config = dict(
    n_experts=64,
    init_std_router=0.0149,
    lr_router=0.00206,
    norm_eps=1e-06,
    optimizer='adamw',
    batch_tokens=[131072, 262144, 524288],
    dataset='wikipedia_en',
)
Below are experts of layer 6 (counted from 0) of a mixture-of-experts language model. Rows are named router (the router's row for the expert), gate (a neuron's input weights, with its number), up (a neuron's input weights, with its number) and show model dimensions 128-255. Each number is 200 + 30 x the weight over its row's rms, rounded and kept within 0 to 999.
After each expert's rows: "mostly gets" lists some tokens that are sent to it at least half of the time. This comes from a sample of Wikipedia text that the model never trained on.

# expert 54
router,156,271,239,192,161,185,206,199,198,191,194,229,203,196,226,186,244,194,157,162,215,282,244,206,205,241,204,222,277,203,184,174,214,230,207,250,241,263,232,208,225,188,279,235,159,200,173,238,191,191,191,208,221,207,201,208,216,226,200,214,155,186,211,240,216,236,167,185,202,266,246,171,210,173,240,218,183,208,192,195,129,187,213,214,246,195,220,245,171,137,191,256,212,196,205,216,190,208,162,172,213,216,224,237,149,243,214,193,217,150,235,236,174,254,211,183,234,195,167,245,222,258,165,190,173,195,230,226
gate0,223,225,189,185,227,198,190,187,187,179,171,259,207,217,238,215,237,218,158,191,211,202,228,200,214,179,170,189,232,213,200,195,166,180,168,223,219,155,180,147,165,227,249,201,182,183,193,160,241,253,218,175,245,184,227,189,161,247,194,182,205,212,201,186,207,221,154,209,156,212,228,186,222,184,203,143,166,185,190,201,151,196,171,210,216,137,255,212,187,197,196,174,190,189,230,230,249,157,199,194,175,217,188,213,169,183,234,222,230,223,258,235,226,161,164,168,225,161,174,178,222,223,185,212,192,193,210,266
up0,208,140,166,181,245,197,149,211,248,187,207,172,153,209,237,185,166,164,189,130,195,197,205,133,233,199,206,225,207,211,238,159,220,157,174,191,177,157,137,218,147,135,209,176,194,232,221,144,224,223,213,209,210,195,178,160,177,203,188,197,205,181,214,213,162,176,210,158,248,165,157,227,222,164,216,217,167,211,209,223,210,166,166,181,249,213,165,208,207,218,202,207,238,231,169,175,213,181,245,174,197,190,167,139,210,190,183,177,177,306,169,140,158,207,178,225,185,182,220,195,209,235,217,201,228,173,221,226
mostly gets: " ", " Republican", " Democratic", " DF", " Conservative", " FW"

# expert 58
router,181,210,232,172,197,181,229,235,215,183,215,196,190,201,174,189,229,223,201,193,174,223,213,197,228,210,163,186,263,187,173,246,192,258,230,176,192,211,257,205,184,259,196,227,179,182,186,204,211,235,177,195,217,180,186,207,184,175,205,192,244,218,202,193,173,214,203,168,173,178,203,261,176,218,172,204,206,205,198,217,145,207,203,184,201,216,165,212,190,190,211,209,153,203,162,263,168,220,185,193,267,217,218,181,176,185,206,189,172,202,207,202,218,212,207,213,211,250,203,241,169,202,219,178,218,196,216,185
gate0,210,214,180,219,183,201,240,246,218,182,173,210,226,232,202,176,238,192,170,199,158,197,222,159,189,246,194,247,163,211,235,248,221,239,279,178,196,184,165,206,152,225,220,234,232,183,185,231,218,165,192,162,182,225,247,218,186,228,201,188,195,205,255,165,231,198,235,191,212,163,221,255,201,144,205,152,229,227,202,223,203,184,261,191,157,229,211,207,185,265,201,254,211,227,167,196,200,157,203,273,195,178,177,229,165,146,217,144,202,200,185,217,174,246,219,156,196,186,199,186,203,230,155,172,170,162,150,207
up0,172,177,192,205,194,214,210,190,185,222,181,180,187,160,181,143,267,148,206,226,199,209,225,240,196,191,197,208,211,232,226,208,228,241,199,193,179,216,199,197,139,218,224,174,235,181,194,168,222,208,142,165,187,204,195,187,214,187,214,190,227,191,233,188,236,181,183,179,207,253,174,240,157,202,266,198,223,220,184,241,202,191,209,202,227,185,173,241,151,291,189,296,168,207,205,170,209,174,233,296,169,204,153,150,241,189,179,174,217,203,147,204,168,220,217,141,184,200,186,180,215,234,164,176,191,144,167,203
mostly gets: " d", " c", " t", " h", " p", " b"

# expert 42
router,209,204,227,199,178,169,239,170,236,209,243,228,172,146,187,175,243,243,163,217,168,216,231,200,252,212,202,133,252,209,136,220,216,217,179,228,177,216,161,232,179,154,197,198,228,179,214,212,210,155,202,247,220,183,245,191,181,229,207,240,165,188,182,243,215,262,224,188,176,197,221,166,218,131,167,210,188,217,255,230,207,183,182,170,215,216,281,225,231,176,195,197,203,163,175,239,185,210,175,196,212,188,219,186,193,200,157,252,189,177,227,188,184,237,243,214,202,228,191,220,202,226,218,162,249,239,219,169
gate3,161,201,164,194,182,205,190,189,185,186,209,194,209,161,211,189,158,252,202,241,212,220,168,219,214,126,245,171,168,227,223,206,152,198,190,225,224,168,121,180,172,212,199,197,220,243,186,210,198,230,220,193,221,230,187,237,186,209,182,187,157,203,190,220,176,171,220,197,189,165,205,268,196,200,156,201,164,240,218,182,192,159,188,165,226,203,140,198,198,231,162,207,185,200,242,222,224,186,242,110,198,243,222,207,208,196,186,239,230,153,239,127,188,216,175,166,167,182,186,181,193,196,225,172,192,220,249,244
up3,225,187,189,199,203,159,200,193,191,210,174,153,160,196,175,226,194,232,193,164,188,171,218,198,198,190,197,183,236,215,193,249,217,179,193,213,262,186,204,178,212,178,135,180,251,196,210,193,171,174,188,173,159,225,197,206,171,221,270,178,207,181,239,201,173,152,224,187,184,183,199,128,181,236,182,201,193,193,208,169,173,228,186,260,216,174,227,200,202,161,215,216,206,192,210,154,173,204,187,246,169,153,215,207,182,224,205,198,214,203,241,185,218,212,206,186,235,189,195,167,182,202,212,210,252,229,183,138
mostly gets: " 0;", " 0", " (0)", " N/A", " ", " L;"

# expert 0
router,227,192,234,186,196,183,198,230,205,174,195,208,181,202,190,175,203,173,209,213,143,197,232,215,209,163,187,214,222,173,205,256,182,224,252,237,181,241,226,252,248,199,224,210,210,172,225,191,219,211,183,300,162,185,191,166,176,175,187,184,189,204,178,213,186,206,171,181,206,220,214,260,163,262,216,211,228,181,193,281,167,222,185,210,179,168,205,213,254,207,189,147,173,191,206,207,195,203,243,184,291,217,236,232,171,175,142,254,186,171,210,190,246,246,162,232,207,207,203,204,177,261,196,183,189,168,261,197
gate0,214,226,209,150,155,156,237,173,189,247,186,215,212,243,186,175,219,250,197,218,186,159,215,238,216,203,189,211,150,219,222,230,249,204,197,138,161,234,235,190,238,242,182,249,213,199,193,176,164,199,218,186,225,164,251,163,273,182,126,249,206,160,231,190,215,176,160,219,161,226,198,193,184,228,119,260,187,186,168,180,171,214,200,193,245,280,190,165,142,254,136,169,196,234,251,212,215,190,201,178,188,151,160,204,226,233,212,192,244,229,173,202,214,259,210,186,170,227,204,188,205,247,213,181,201,173,211,190
up0,233,209,234,253,200,224,194,207,217,170,204,248,203,171,182,168,219,206,160,241,168,213,188,247,285,225,205,264,266,170,184,196,188,179,201,201,190,191,182,176,159,185,206,184,170,240,181,192,265,175,188,211,161,180,171,262,190,142,207,171,159,197,191,227,215,199,201,206,187,164,241,217,176,187,204,161,201,258,254,214,182,209,193,235,180,129,191,222,187,209,254,236,195,168,144,182,245,177,166,234,177,164,261,236,159,161,178,176,177,151,181,220,161,188,183,203,176,211,209,247,195,124,199,194,187,171,188,217
mostly gets: " social", " re", " fl", " public", " tax", " free"

# expert 19
router,225,243,232,196,164,156,150,244,252,194,184,263,219,151,189,190,200,204,184,161,169,236,206,195,276,237,239,184,214,178,207,184,149,198,235,216,218,229,184,154,172,223,208,183,183,181,187,232,181,159,186,273,150,179,218,179,202,144,143,173,175,176,204,176,171,210,226,186,192,222,259,231,193,197,165,185,201,169,202,230,193,219,204,193,176,230,226,237,214,219,159,203,223,168,226,222,263,156,164,170,223,184,180,226,194,213,199,175,207,180,133,234,205,251,159,226,191,233,190,237,201,207,208,249,217,195,202,226
gate0,209,204,207,187,176,206,226,156,238,166,195,197,220,254,239,223,154,199,224,214,205,176,160,196,177,172,243,162,181,221,203,163,199,209,241,228,213,211,164,237,267,234,145,212,204,184,172,183,196,200,148,227,200,185,196,171,201,190,230,206,156,218,192,176,225,209,202,144,198,207,202,210,182,179,139,203,199,227,226,188,189,204,172,199,156,215,207,229,198,201,169,215,198,201,210,213,233,136,209,176,201,246,219,182,253,207,195,158,173,154,222,254,245,194,132,165,185,217,195,166,225,218,184,197,134,194,160,211
up0,171,204,200,244,198,234,205,214,206,232,216,216,206,221,226,243,203,147,157,196,197,163,217,193,132,192,235,207,192,196,160,205,177,202,220,193,195,229,203,219,191,247,216,233,202,170,165,192,166,194,165,212,106,190,258,224,150,156,186,187,157,222,146,220,210,214,194,172,259,209,221,248,201,162,213,204,207,255,276,196,174,169,173,222,192,215,168,198,120,170,199,160,270,189,195,144,203,160,203,246,205,214,164,193,181,171,183,216,179,207,161,168,192,247,184,170,249,204,217,207,215,200,181,214,244,154,232,217
mostly gets: " Smith", " Jones", "ner", "mann", " Jr.", " Williams"

# expert 52
router,216,195,223,160,179,212,134,247,211,202,166,193,184,205,188,191,196,215,200,271,114,225,263,189,207,234,173,200,223,195,180,263,194,202,243,181,232,216,254,193,182,194,201,201,196,243,237,217,180,194,150,222,190,189,192,120,224,223,233,212,222,166,189,235,180,215,220,192,200,209,241,280,156,203,195,196,201,216,195,246,195,176,210,242,189,258,188,189,225,186,184,170,182,170,183,185,195,182,195,174,268,157,232,210,181,191,184,209,181,188,179,169,214,190,150,233,196,195,167,210,172,171,248,204,223,187,170,201
gate0,204,234,235,210,158,256,199,188,208,202,193,234,180,145,200,239,223,191,212,235,206,180,212,197,199,204,245,179,207,222,180,229,226,218,200,218,177,168,223,220,185,242,171,150,171,154,173,153,253,198,238,204,195,262,205,194,204,173,162,200,183,191,205,219,164,176,168,221,220,201,253,233,141,218,171,179,244,196,197,200,204,202,153,265,185,231,198,186,242,186,184,208,230,237,145,224,191,206,172,231,125,197,250,188,148,166,197,223,216,206,165,233,162,209,175,214,197,208,170,207,179,191,211,191,247,176,178,224
up0,198,199,213,161,179,201,153,154,233,213,238,189,213,199,221,215,180,153,210,211,212,147,211,223,211,140,214,105,163,213,172,253,219,178,221,206,152,168,193,182,176,211,167,178,230,195,221,196,218,194,206,151,179,293,201,177,189,213,165,252,226,134,208,190,193,172,237,190,234,217,226,195,160,162,199,179,210,187,213,170,213,187,154,235,197,208,208,176,205,154,191,191,188,245,197,181,226,190,190,205,157,247,244,204,149,217,222,272,239,233,206,225,180,177,152,190,231,206,169,169,209,250,232,182,253,229,189,195
mostly gets: "s.", "\".", "ing.", "ation.", "es.", ")."

# expert 8
router,201,182,179,181,214,203,172,241,206,181,188,190,199,198,203,155,246,214,221,199,127,172,249,177,237,201,147,205,200,180,131,229,198,226,191,198,228,242,231,195,186,201,221,183,177,221,215,266,127,156,177,227,188,197,200,145,234,185,202,198,230,219,148,205,182,266,186,208,193,184,229,255,141,183,176,189,170,203,185,235,186,215,220,153,173,230,213,183,210,228,163,187,189,218,155,182,218,186,188,228,281,205,215,245,204,232,170,247,167,187,191,156,212,234,213,215,202,210,191,154,215,207,271,185,219,204,193,208
gate0,219,207,243,178,183,166,171,235,230,201,192,213,218,217,197,216,236,160,232,209,156,175,228,190,301,202,162,225,179,164,118,204,210,180,168,186,191,215,242,198,220,208,200,130,162,226,214,213,224,217,126,207,193,181,223,189,268,160,209,204,215,194,185,203,228,210,181,200,203,232,156,173,215,193,182,228,172,206,239,161,220,181,204,174,269,270,165,201,209,183,227,197,213,231,218,209,215,153,203,214,282,199,231,222,200,160,209,214,187,184,192,148,169,256,253,228,195,181,161,161,191,198,201,218,283,197,164,203
up0,200,168,207,166,199,209,183,236,243,177,149,191,194,209,239,224,213,185,238,214,158,193,196,168,255,223,148,204,212,175,126,232,209,154,198,175,238,247,237,170,206,211,228,153,175,220,228,159,191,227,152,195,166,201,231,185,265,183,215,159,202,196,183,213,263,176,207,217,232,240,168,189,249,197,176,216,173,182,247,169,195,190,190,187,263,240,168,222,185,164,213,146,197,229,213,216,219,158,155,177,291,214,220,224,170,183,206,236,167,215,209,119,191,178,232,176,196,169,147,185,182,189,210,241,245,200,161,191
mostly gets: "\".", "ers.", "s.", "ation.", "es.", " season."

# expert 62
router,167,234,297,197,204,207,189,237,203,187,173,229,192,188,203,227,170,220,203,215,194,214,197,216,274,165,258,213,145,196,154,238,204,229,196,205,181,254,175,200,202,210,258,200,189,203,197,176,177,178,167,188,231,213,208,157,226,273,243,254,197,218,207,306,201,173,171,210,200,194,169,187,225,178,112,170,181,212,172,272,198,158,223,212,172,206,199,200,217,163,167,197,175,163,185,251,120,191,205,212,191,171,229,217,193,193,170,261,232,163,159,268,237,223,220,251,189,171,206,231,158,209,208,207,208,183,212,166
gate3,157,243,190,184,174,195,171,199,225,219,197,253,211,246,155,213,171,192,227,191,230,218,240,184,266,152,214,200,212,191,195,172,191,191,204,186,201,142,173,179,197,214,205,207,148,205,162,228,193,135,169,214,189,143,246,197,240,162,175,171,180,246,222,153,225,249,186,222,138,179,213,207,179,194,215,184,221,105,170,185,166,171,167,154,191,236,233,194,149,183,239,184,191,140,203,222,240,192,245,190,189,177,162,171,172,200,157,194,215,141,149,224,231,216,173,186,172,135,184,175,220,231,210,213,202,165,207,214
up3,199,148,210,223,165,196,167,179,206,247,189,207,197,280,178,235,162,170,243,214,186,204,194,226,228,229,192,172,214,152,234,192,173,176,193,117,173,140,132,178,231,240,201,175,143,171,175,218,194,197,208,236,200,200,235,207,251,182,175,151,225,242,231,188,185,225,179,226,186,137,239,232,188,257,211,180,222,121,190,174,211,183,196,215,156,195,238,211,175,213,259,182,158,160,226,185,214,135,244,214,200,144,148,217,184,204,164,222,216,159,184,193,202,207,232,150,186,133,155,186,217,210,191,199,203,127,201,215
mostly gets: " (0)", " JPL", " ", "°W", ".3)", ".8)"

# expert 30
router,177,162,193,194,194,225,194,210,139,173,163,205,235,245,147,234,211,196,171,212,234,218,274,206,238,216,199,238,177,190,172,250,145,174,244,232,159,179,182,192,191,202,217,190,158,162,219,184,149,217,177,267,155,165,217,167,202,210,191,192,144,223,185,217,176,166,173,145,227,201,230,240,139,148,169,181,205,187,202,217,153,187,200,190,230,212,219,207,179,220,222,184,221,214,170,220,185,167,158,185,223,179,179,197,156,165,221,153,168,182,179,205,253,199,213,186,189,170,169,230,178,201,249,212,237,186,246,227
gate0,200,134,203,223,198,216,220,202,224,221,257,205,218,253,204,231,210,222,236,157,252,211,195,177,168,205,207,188,184,240,185,234,147,218,198,166,160,203,229,258,202,193,172,176,214,234,219,164,199,144,171,127,193,183,173,184,178,281,266,191,241,218,202,188,134,167,220,177,233,132,153,235,174,199,191,223,181,166,196,212,235,189,202,244,181,176,224,220,216,204,252,195,167,212,204,174,176,221,151,220,178,207,175,212,201,201,186,169,226,252,230,220,181,179,153,202,145,183,213,198,161,204,223,177,210,227,195,181
up0,186,190,170,238,162,223,256,164,224,183,222,164,195,260,231,238,172,148,227,219,203,170,216,187,204,192,206,158,221,198,217,196,151,182,203,204,143,183,218,186,230,191,186,189,244,218,212,223,219,184,180,209,194,171,199,224,156,217,262,242,264,182,229,187,226,193,227,202,206,188,220,201,159,177,220,217,245,173,170,227,230,196,178,172,195,203,204,236,218,202,256,137,151,233,196,152,228,193,181,236,231,192,168,229,200,176,218,150,223,269,196,223,183,158,132,242,164,211,187,150,162,262,208,174,192,196,233,212
mostly gets: " 2005", " 2011", " 2019", " 2010", " 2009", " 2012"

# expert 27
router,271,212,180,180,173,246,223,191,167,188,182,154,168,200,160,200,197,242,174,179,165,172,216,221,215,244,209,220,228,219,189,276,149,149,254,191,197,201,162,205,199,155,212,187,162,195,231,205,206,148,198,247,174,230,188,210,206,127,164,193,184,156,227,222,182,195,150,180,181,184,197,174,124,153,199,223,164,183,195,188,161,187,211,216,196,200,217,198,191,240,198,216,257,139,156,195,215,176,143,187,233,146,223,206,193,167,199,235,231,154,239,217,197,235,254,271,203,204,241,195,187,205,231,228,209,214,203,177
gate0,205,181,178,197,246,182,144,248,153,225,213,164,176,203,217,215,168,214,197,209,183,258,185,182,188,170,195,188,170,144,233,182,206,240,166,185,179,219,220,213,222,226,172,168,195,189,224,221,198,206,226,201,199,227,204,197,190,192,252,191,182,226,134,192,187,228,196,139,211,186,252,194,168,210,216,138,271,228,153,188,215,211,250,180,220,222,251,161,198,202,190,247,133,183,261,254,224,180,213,217,202,201,232,195,179,235,213,250,201,243,197,221,241,169,162,252,178,202,171,234,196,218,196,215,147,247,197,188
up0,215,151,170,194,198,238,150,214,220,194,246,177,231,242,229,211,134,150,224,160,195,210,193,186,173,190,219,161,194,207,222,231,244,220,181,177,205,210,135,222,226,168,158,161,196,208,219,150,228,137,232,196,189,218,217,170,164,177,185,183,206,172,194,200,158,192,157,170,176,251,223,198,134,139,227,184,202,215,232,199,257,183,186,177,216,215,187,177,218,182,197,180,202,200,236,229,216,194,203,193,212,150,196,211,177,218,216,187,195,252,227,198,195,174,193,191,169,175,207,170,189,194,191,181,160,215,175,201
mostly gets: " American", " British", " States", " South", " German", " York"

# expert 55
router,227,219,192,164,187,208,215,246,203,222,161,236,139,188,201,182,170,213,218,237,170,220,184,235,188,233,154,206,237,171,175,249,165,171,218,181,217,204,180,209,169,201,172,224,138,156,236,239,212,183,198,237,179,148,192,149,233,191,253,241,205,205,192,176,208,247,176,193,205,240,203,193,223,201,189,234,142,169,190,225,188,185,182,223,228,212,222,222,251,250,220,237,250,171,154,209,206,179,222,163,212,186,188,226,173,177,181,186,209,227,218,243,207,200,209,179,170,178,225,268,187,212,180,239,216,198,234,138
gate0,158,157,218,192,163,231,225,218,235,204,249,184,232,193,177,174,202,203,218,203,230,186,228,188,202,158,193,179,223,240,188,234,247,254,231,135,205,187,199,202,235,214,205,230,241,196,169,220,236,200,251,191,220,213,218,151,234,184,214,246,249,212,176,231,230,193,170,178,176,190,206,220,198,179,194,184,219,187,255,166,229,231,247,167,203,185,202,201,223,159,187,199,142,176,189,206,117,216,269,241,249,236,176,223,207,229,220,205,162,224,163,181,182,243,191,186,220,232,146,223,217,214,188,204,164,230,223,178
up0,192,114,196,214,223,219,202,184,248,158,180,237,217,206,217,220,194,164,200,212,219,218,163,209,167,208,191,153,218,242,235,215,223,272,276,106,163,201,211,122,254,137,202,222,249,203,230,211,207,187,190,237,248,206,193,167,188,215,188,181,238,244,242,202,170,196,233,182,191,166,159,176,234,133,157,126,218,197,203,174,253,199,181,146,205,224,188,175,275,221,176,199,147,170,174,173,160,197,204,199,215,220,226,175,222,224,246,168,209,235,205,184,196,195,211,171,247,191,189,186,190,213,142,210,214,221,162,185
mostly gets: " Robert", " John", " William", " Mike", " Richard", " Steve"

# expert 7
router,247,218,223,203,197,156,185,209,198,181,193,187,195,231,191,224,226,168,182,192,166,212,261,231,256,233,163,201,199,193,185,184,173,224,193,196,203,235,178,166,177,189,248,217,176,183,169,210,144,149,158,242,201,171,204,131,188,220,179,232,150,193,220,187,185,164,141,176,214,205,228,233,161,195,180,187,151,232,190,240,174,172,188,204,206,214,176,230,227,181,204,211,223,176,206,183,200,185,188,218,308,205,204,199,177,189,159,218,208,208,190,162,212,268,241,215,182,174,211,220,140,187,221,242,227,168,231,204
gate0,187,159,175,190,201,228,196,224,232,223,187,185,223,212,232,194,159,190,232,213,227,212,206,219,205,188,189,255,224,244,238,244,207,134,267,207,214,199,173,218,270,196,189,169,181,203,221,170,167,163,223,228,184,198,264,160,173,209,177,254,145,224,278,182,170,184,195,166,173,188,178,210,201,170,225,237,133,230,207,191,230,176,153,125,193,178,198,198,208,163,220,196,236,213,217,181,227,116,220,201,275,163,208,216,174,162,230,156,252,188,210,166,206,244,170,169,202,229,275,189,196,225,189,188,184,199,224,201
up0,217,226,157,181,211,176,256,207,201,236,196,200,177,220,147,186,230,203,151,189,224,203,212,179,183,203,198,208,211,255,169,199,219,222,240,180,201,207,142,174,204,187,158,204,174,197,201,164,174,227,151,164,151,172,203,212,286,219,182,250,151,131,188,186,190,202,186,203,205,215,193,202,203,173,207,240,182,169,191,207,180,170,217,219,210,217,206,244,190,190,171,238,212,264,182,201,202,201,209,211,234,173,271,151,166,200,211,220,210,246,195,210,210,227,198,241,189,196,159,182,184,281,231,180,169,186,219,215
mostly gets: " government", " troops", " police", " water", " Primary", "zone"

# expert 38
router,226,207,207,149,193,220,239,252,216,214,233,231,161,204,159,184,248,176,179,170,171,263,201,203,200,183,177,204,218,150,205,258,166,233,207,196,253,203,222,195,148,225,228,217,164,187,165,208,187,149,179,270,180,163,193,184,184,126,233,215,145,176,228,179,192,253,181,191,199,213,168,225,157,243,177,213,159,227,197,260,186,213,216,256,248,258,184,218,213,192,188,186,203,216,204,222,202,206,208,217,230,199,225,224,174,176,182,191,200,136,210,189,248,196,200,184,153,224,218,230,177,244,206,202,219,183,229,243
gate0,211,209,226,244,156,221,137,186,188,181,210,218,155,182,175,208,178,183,191,233,215,221,244,161,164,237,212,179,191,215,188,234,168,210,220,240,290,222,241,216,188,246,266,204,197,214,175,260,201,159,233,214,187,214,171,157,175,191,175,229,178,159,189,229,183,194,153,211,187,206,288,184,179,242,226,231,237,226,237,142,190,143,214,193,174,180,175,178,166,212,214,247,236,238,226,288,152,212,192,191,179,165,214,210,216,278,194,244,222,172,233,183,239,219,225,185,195,188,239,205,198,169,226,233,265,164,219,232
up0,209,196,183,189,229,197,204,232,192,192,167,179,236,206,205,251,246,184,194,206,204,186,182,206,229,197,184,221,242,190,208,169,253,212,216,164,170,201,161,172,256,196,139,231,254,198,176,148,187,176,222,224,227,214,231,211,238,227,212,188,260,200,203,221,198,174,182,168,188,230,156,213,215,174,151,232,192,196,174,225,156,226,136,194,220,201,214,256,162,159,191,157,193,212,173,191,182,177,180,220,198,185,146,184,210,179,158,120,132,239,175,191,163,205,195,250,219,192,163,221,188,203,198,200,172,214,220,162
mostly gets: "!", " Love", " You", " Book", " Dead", ")\""

# expert 56
router,249,190,191,164,213,216,178,212,188,205,156,184,194,176,176,172,192,197,258,183,207,211,130,224,196,200,172,235,212,177,203,184,197,187,171,259,156,205,191,230,187,164,224,186,230,191,223,201,202,218,206,221,175,181,175,187,174,186,169,216,209,155,179,262,199,161,149,211,212,227,174,198,141,188,237,251,233,225,207,205,176,203,224,242,236,180,206,234,235,210,162,208,205,179,151,177,222,235,166,235,209,218,182,219,172,208,193,229,201,206,209,154,195,189,226,209,157,247,144,168,221,203,216,210,228,197,207,179
gate0,198,204,131,185,236,200,168,209,256,165,189,197,200,204,221,222,220,227,201,207,249,163,213,164,198,186,166,131,188,153,152,202,224,196,159,188,192,108,180,211,208,210,229,203,215,191,231,163,186,196,176,217,152,188,199,289,229,189,211,172,228,246,161,189,216,154,180,180,160,186,171,199,188,193,203,207,177,229,230,214,188,197,133,180,211,204,171,259,186,217,215,179,148,167,190,183,203,174,135,174,180,235,215,229,169,162,212,168,207,214,205,224,226,209,170,205,204,215,195,162,256,189,183,217,196,163,166,221
up0,208,172,148,198,207,200,191,229,195,150,169,173,177,195,240,174,140,244,190,202,225,203,155,191,202,163,158,185,206,212,231,178,170,174,230,237,148,199,254,186,219,180,222,208,183,181,181,181,210,233,179,211,206,227,222,185,194,208,190,231,178,251,190,196,195,202,187,160,210,133,211,231,229,244,204,210,195,154,249,206,155,203,174,173,197,189,182,100,219,171,224,161,247,230,219,177,197,189,229,156,202,221,154,189,274,151,233,193,267,208,197,182,174,207,170,212,156,190,165,179,210,191,218,195,194,197,174,176
mostly gets: " St.", " (age", " Coordinates:", " at", " County,", " Saint"

# expert 43
router,195,226,201,179,232,200,244,189,200,239,200,208,175,187,228,205,210,191,208,224,188,192,212,149,252,188,200,221,252,215,139,152,204,205,241,177,194,159,190,245,186,190,194,208,228,178,202,223,156,179,193,207,142,165,134,219,176,192,204,210,243,136,175,251,218,155,211,176,202,225,218,250,199,207,230,221,235,194,173,147,150,184,219,187,209,254,178,185,222,170,198,233,224,170,244,202,203,154,166,171,249,205,193,224,176,196,185,203,210,170,165,140,229,250,263,236,150,195,136,251,185,190,245,217,222,188,193,185
gate0,171,234,186,146,253,232,183,192,223,238,209,230,230,175,246,190,227,190,166,205,176,163,203,165,165,144,227,206,212,197,186,112,246,184,200,143,177,193,186,231,207,205,205,265,221,221,174,218,181,197,197,185,182,112,170,235,217,210,187,219,219,167,203,219,197,204,204,183,248,178,154,236,215,178,210,221,199,223,162,184,171,215,230,203,240,208,151,173,192,174,207,143,205,208,248,252,163,180,179,170,179,179,189,109,156,217,200,222,220,245,166,186,231,197,198,203,175,163,217,201,232,229,246,227,206,238,211,187
up0,184,235,211,243,176,231,236,234,180,207,181,179,183,174,214,230,186,192,228,183,184,185,193,226,221,186,230,232,228,168,155,167,262,144,230,188,201,191,182,188,194,179,189,158,211,204,201,201,213,185,183,216,217,221,200,204,180,209,205,164,246,226,186,226,189,178,206,232,206,183,214,216,210,211,235,152,215,217,239,198,149,231,149,172,190,192,195,209,218,201,193,224,205,249,250,199,264,268,175,217,228,176,179,249,202,219,210,203,224,178,223,185,222,192,240,184,155,211,141,182,213,217,220,214,160,251,231,204
mostly gets: " was", " is", " were", " are", " had", " has"

# expert 25
router,188,258,206,182,211,205,286,225,179,219,214,213,161,168,162,201,198,241,227,202,242,229,203,184,233,216,196,224,219,221,177,153,193,220,180,192,157,184,189,148,200,184,235,205,204,217,196,196,196,136,245,220,220,199,186,243,210,152,221,215,168,185,147,283,241,203,183,172,209,166,209,232,145,268,140,185,258,186,163,201,169,173,248,196,229,211,197,209,200,203,195,232,226,229,181,201,202,228,198,238,271,243,204,198,154,243,189,210,210,166,161,176,187,234,230,229,160,149,200,283,154,171,258,189,228,211,194,196
gate0,221,148,226,223,229,211,210,193,217,247,187,194,170,174,240,211,164,214,254,205,199,227,198,168,216,167,186,220,202,200,248,231,251,215,190,199,187,162,208,175,226,137,180,148,206,213,227,187,210,152,260,237,212,228,225,194,215,237,266,154,160,188,180,229,260,159,214,215,186,152,186,231,221,206,180,218,177,182,206,234,211,168,195,195,170,166,214,171,191,193,224,228,175,185,209,188,164,245,206,209,255,215,209,185,238,283,210,203,194,182,201,172,169,241,208,202,198,207,164,141,215,217,158,198,181,226,215,223
up0,166,186,188,204,193,209,195,190,228,110,220,249,247,194,206,203,179,196,184,184,155,236,217,171,267,194,178,213,156,173,160,166,170,178,221,198,210,223,127,223,218,200,215,156,174,187,203,210,221,240,180,215,219,206,204,161,237,172,194,148,164,237,175,198,200,191,190,206,200,202,153,130,255,176,204,223,215,209,257,154,246,157,216,187,175,168,203,220,128,163,163,220,128,200,161,214,157,172,165,220,209,186,284,209,228,241,186,202,210,184,212,162,176,188,183,190,238,222,224,173,242,188,198,249,161,139,211,183
mostly gets: " is", " are", " been", " was", " were", " (born"

# expert 9
router,169,211,256,228,214,255,217,225,216,171,169,247,125,238,167,204,173,185,147,181,170,210,219,219,256,180,229,177,212,171,178,178,188,252,278,192,229,228,217,185,173,199,178,188,210,219,184,192,208,219,211,267,187,176,174,212,178,146,188,200,203,201,184,197,209,247,202,161,187,140,224,234,172,263,188,174,228,182,183,254,219,218,185,194,149,199,226,217,244,196,215,207,201,214,245,231,205,202,199,192,260,194,252,164,224,225,200,238,190,192,189,230,226,186,160,227,226,238,222,211,194,207,214,210,185,183,224,183
gate0,189,209,249,170,192,236,229,228,203,206,232,182,201,237,175,209,186,241,116,173,216,237,228,257,234,246,139,179,207,160,238,161,187,162,174,202,241,180,209,165,146,234,150,174,160,198,226,247,204,216,238,180,171,256,158,234,205,181,169,200,240,188,210,196,200,185,236,189,199,168,220,230,220,229,217,198,173,158,236,251,248,221,219,218,186,212,165,194,168,185,194,198,228,222,195,217,179,164,232,237,189,208,279,153,220,238,172,183,200,234,185,201,209,194,187,204,180,216,241,187,276,200,224,177,222,208,156,185
up0,177,220,152,236,176,151,177,188,198,241,219,194,173,182,196,182,199,213,244,232,207,163,164,189,123,201,257,217,180,206,159,190,180,262,211,256,174,215,174,194,220,179,231,171,200,204,184,198,157,154,168,184,220,213,232,149,205,201,202,175,157,196,185,224,176,176,135,157,237,220,252,196,198,221,193,214,169,201,200,144,183,172,225,198,235,206,237,270,177,232,180,210,181,179,185,199,161,205,206,191,211,192,125,241,193,153,207,220,179,215,191,196,176,208,186,144,181,176,179,223,130,180,215,208,227,204,238,155
mostly gets: " fl", " sp", " Ar", " Sp", " st", " Par"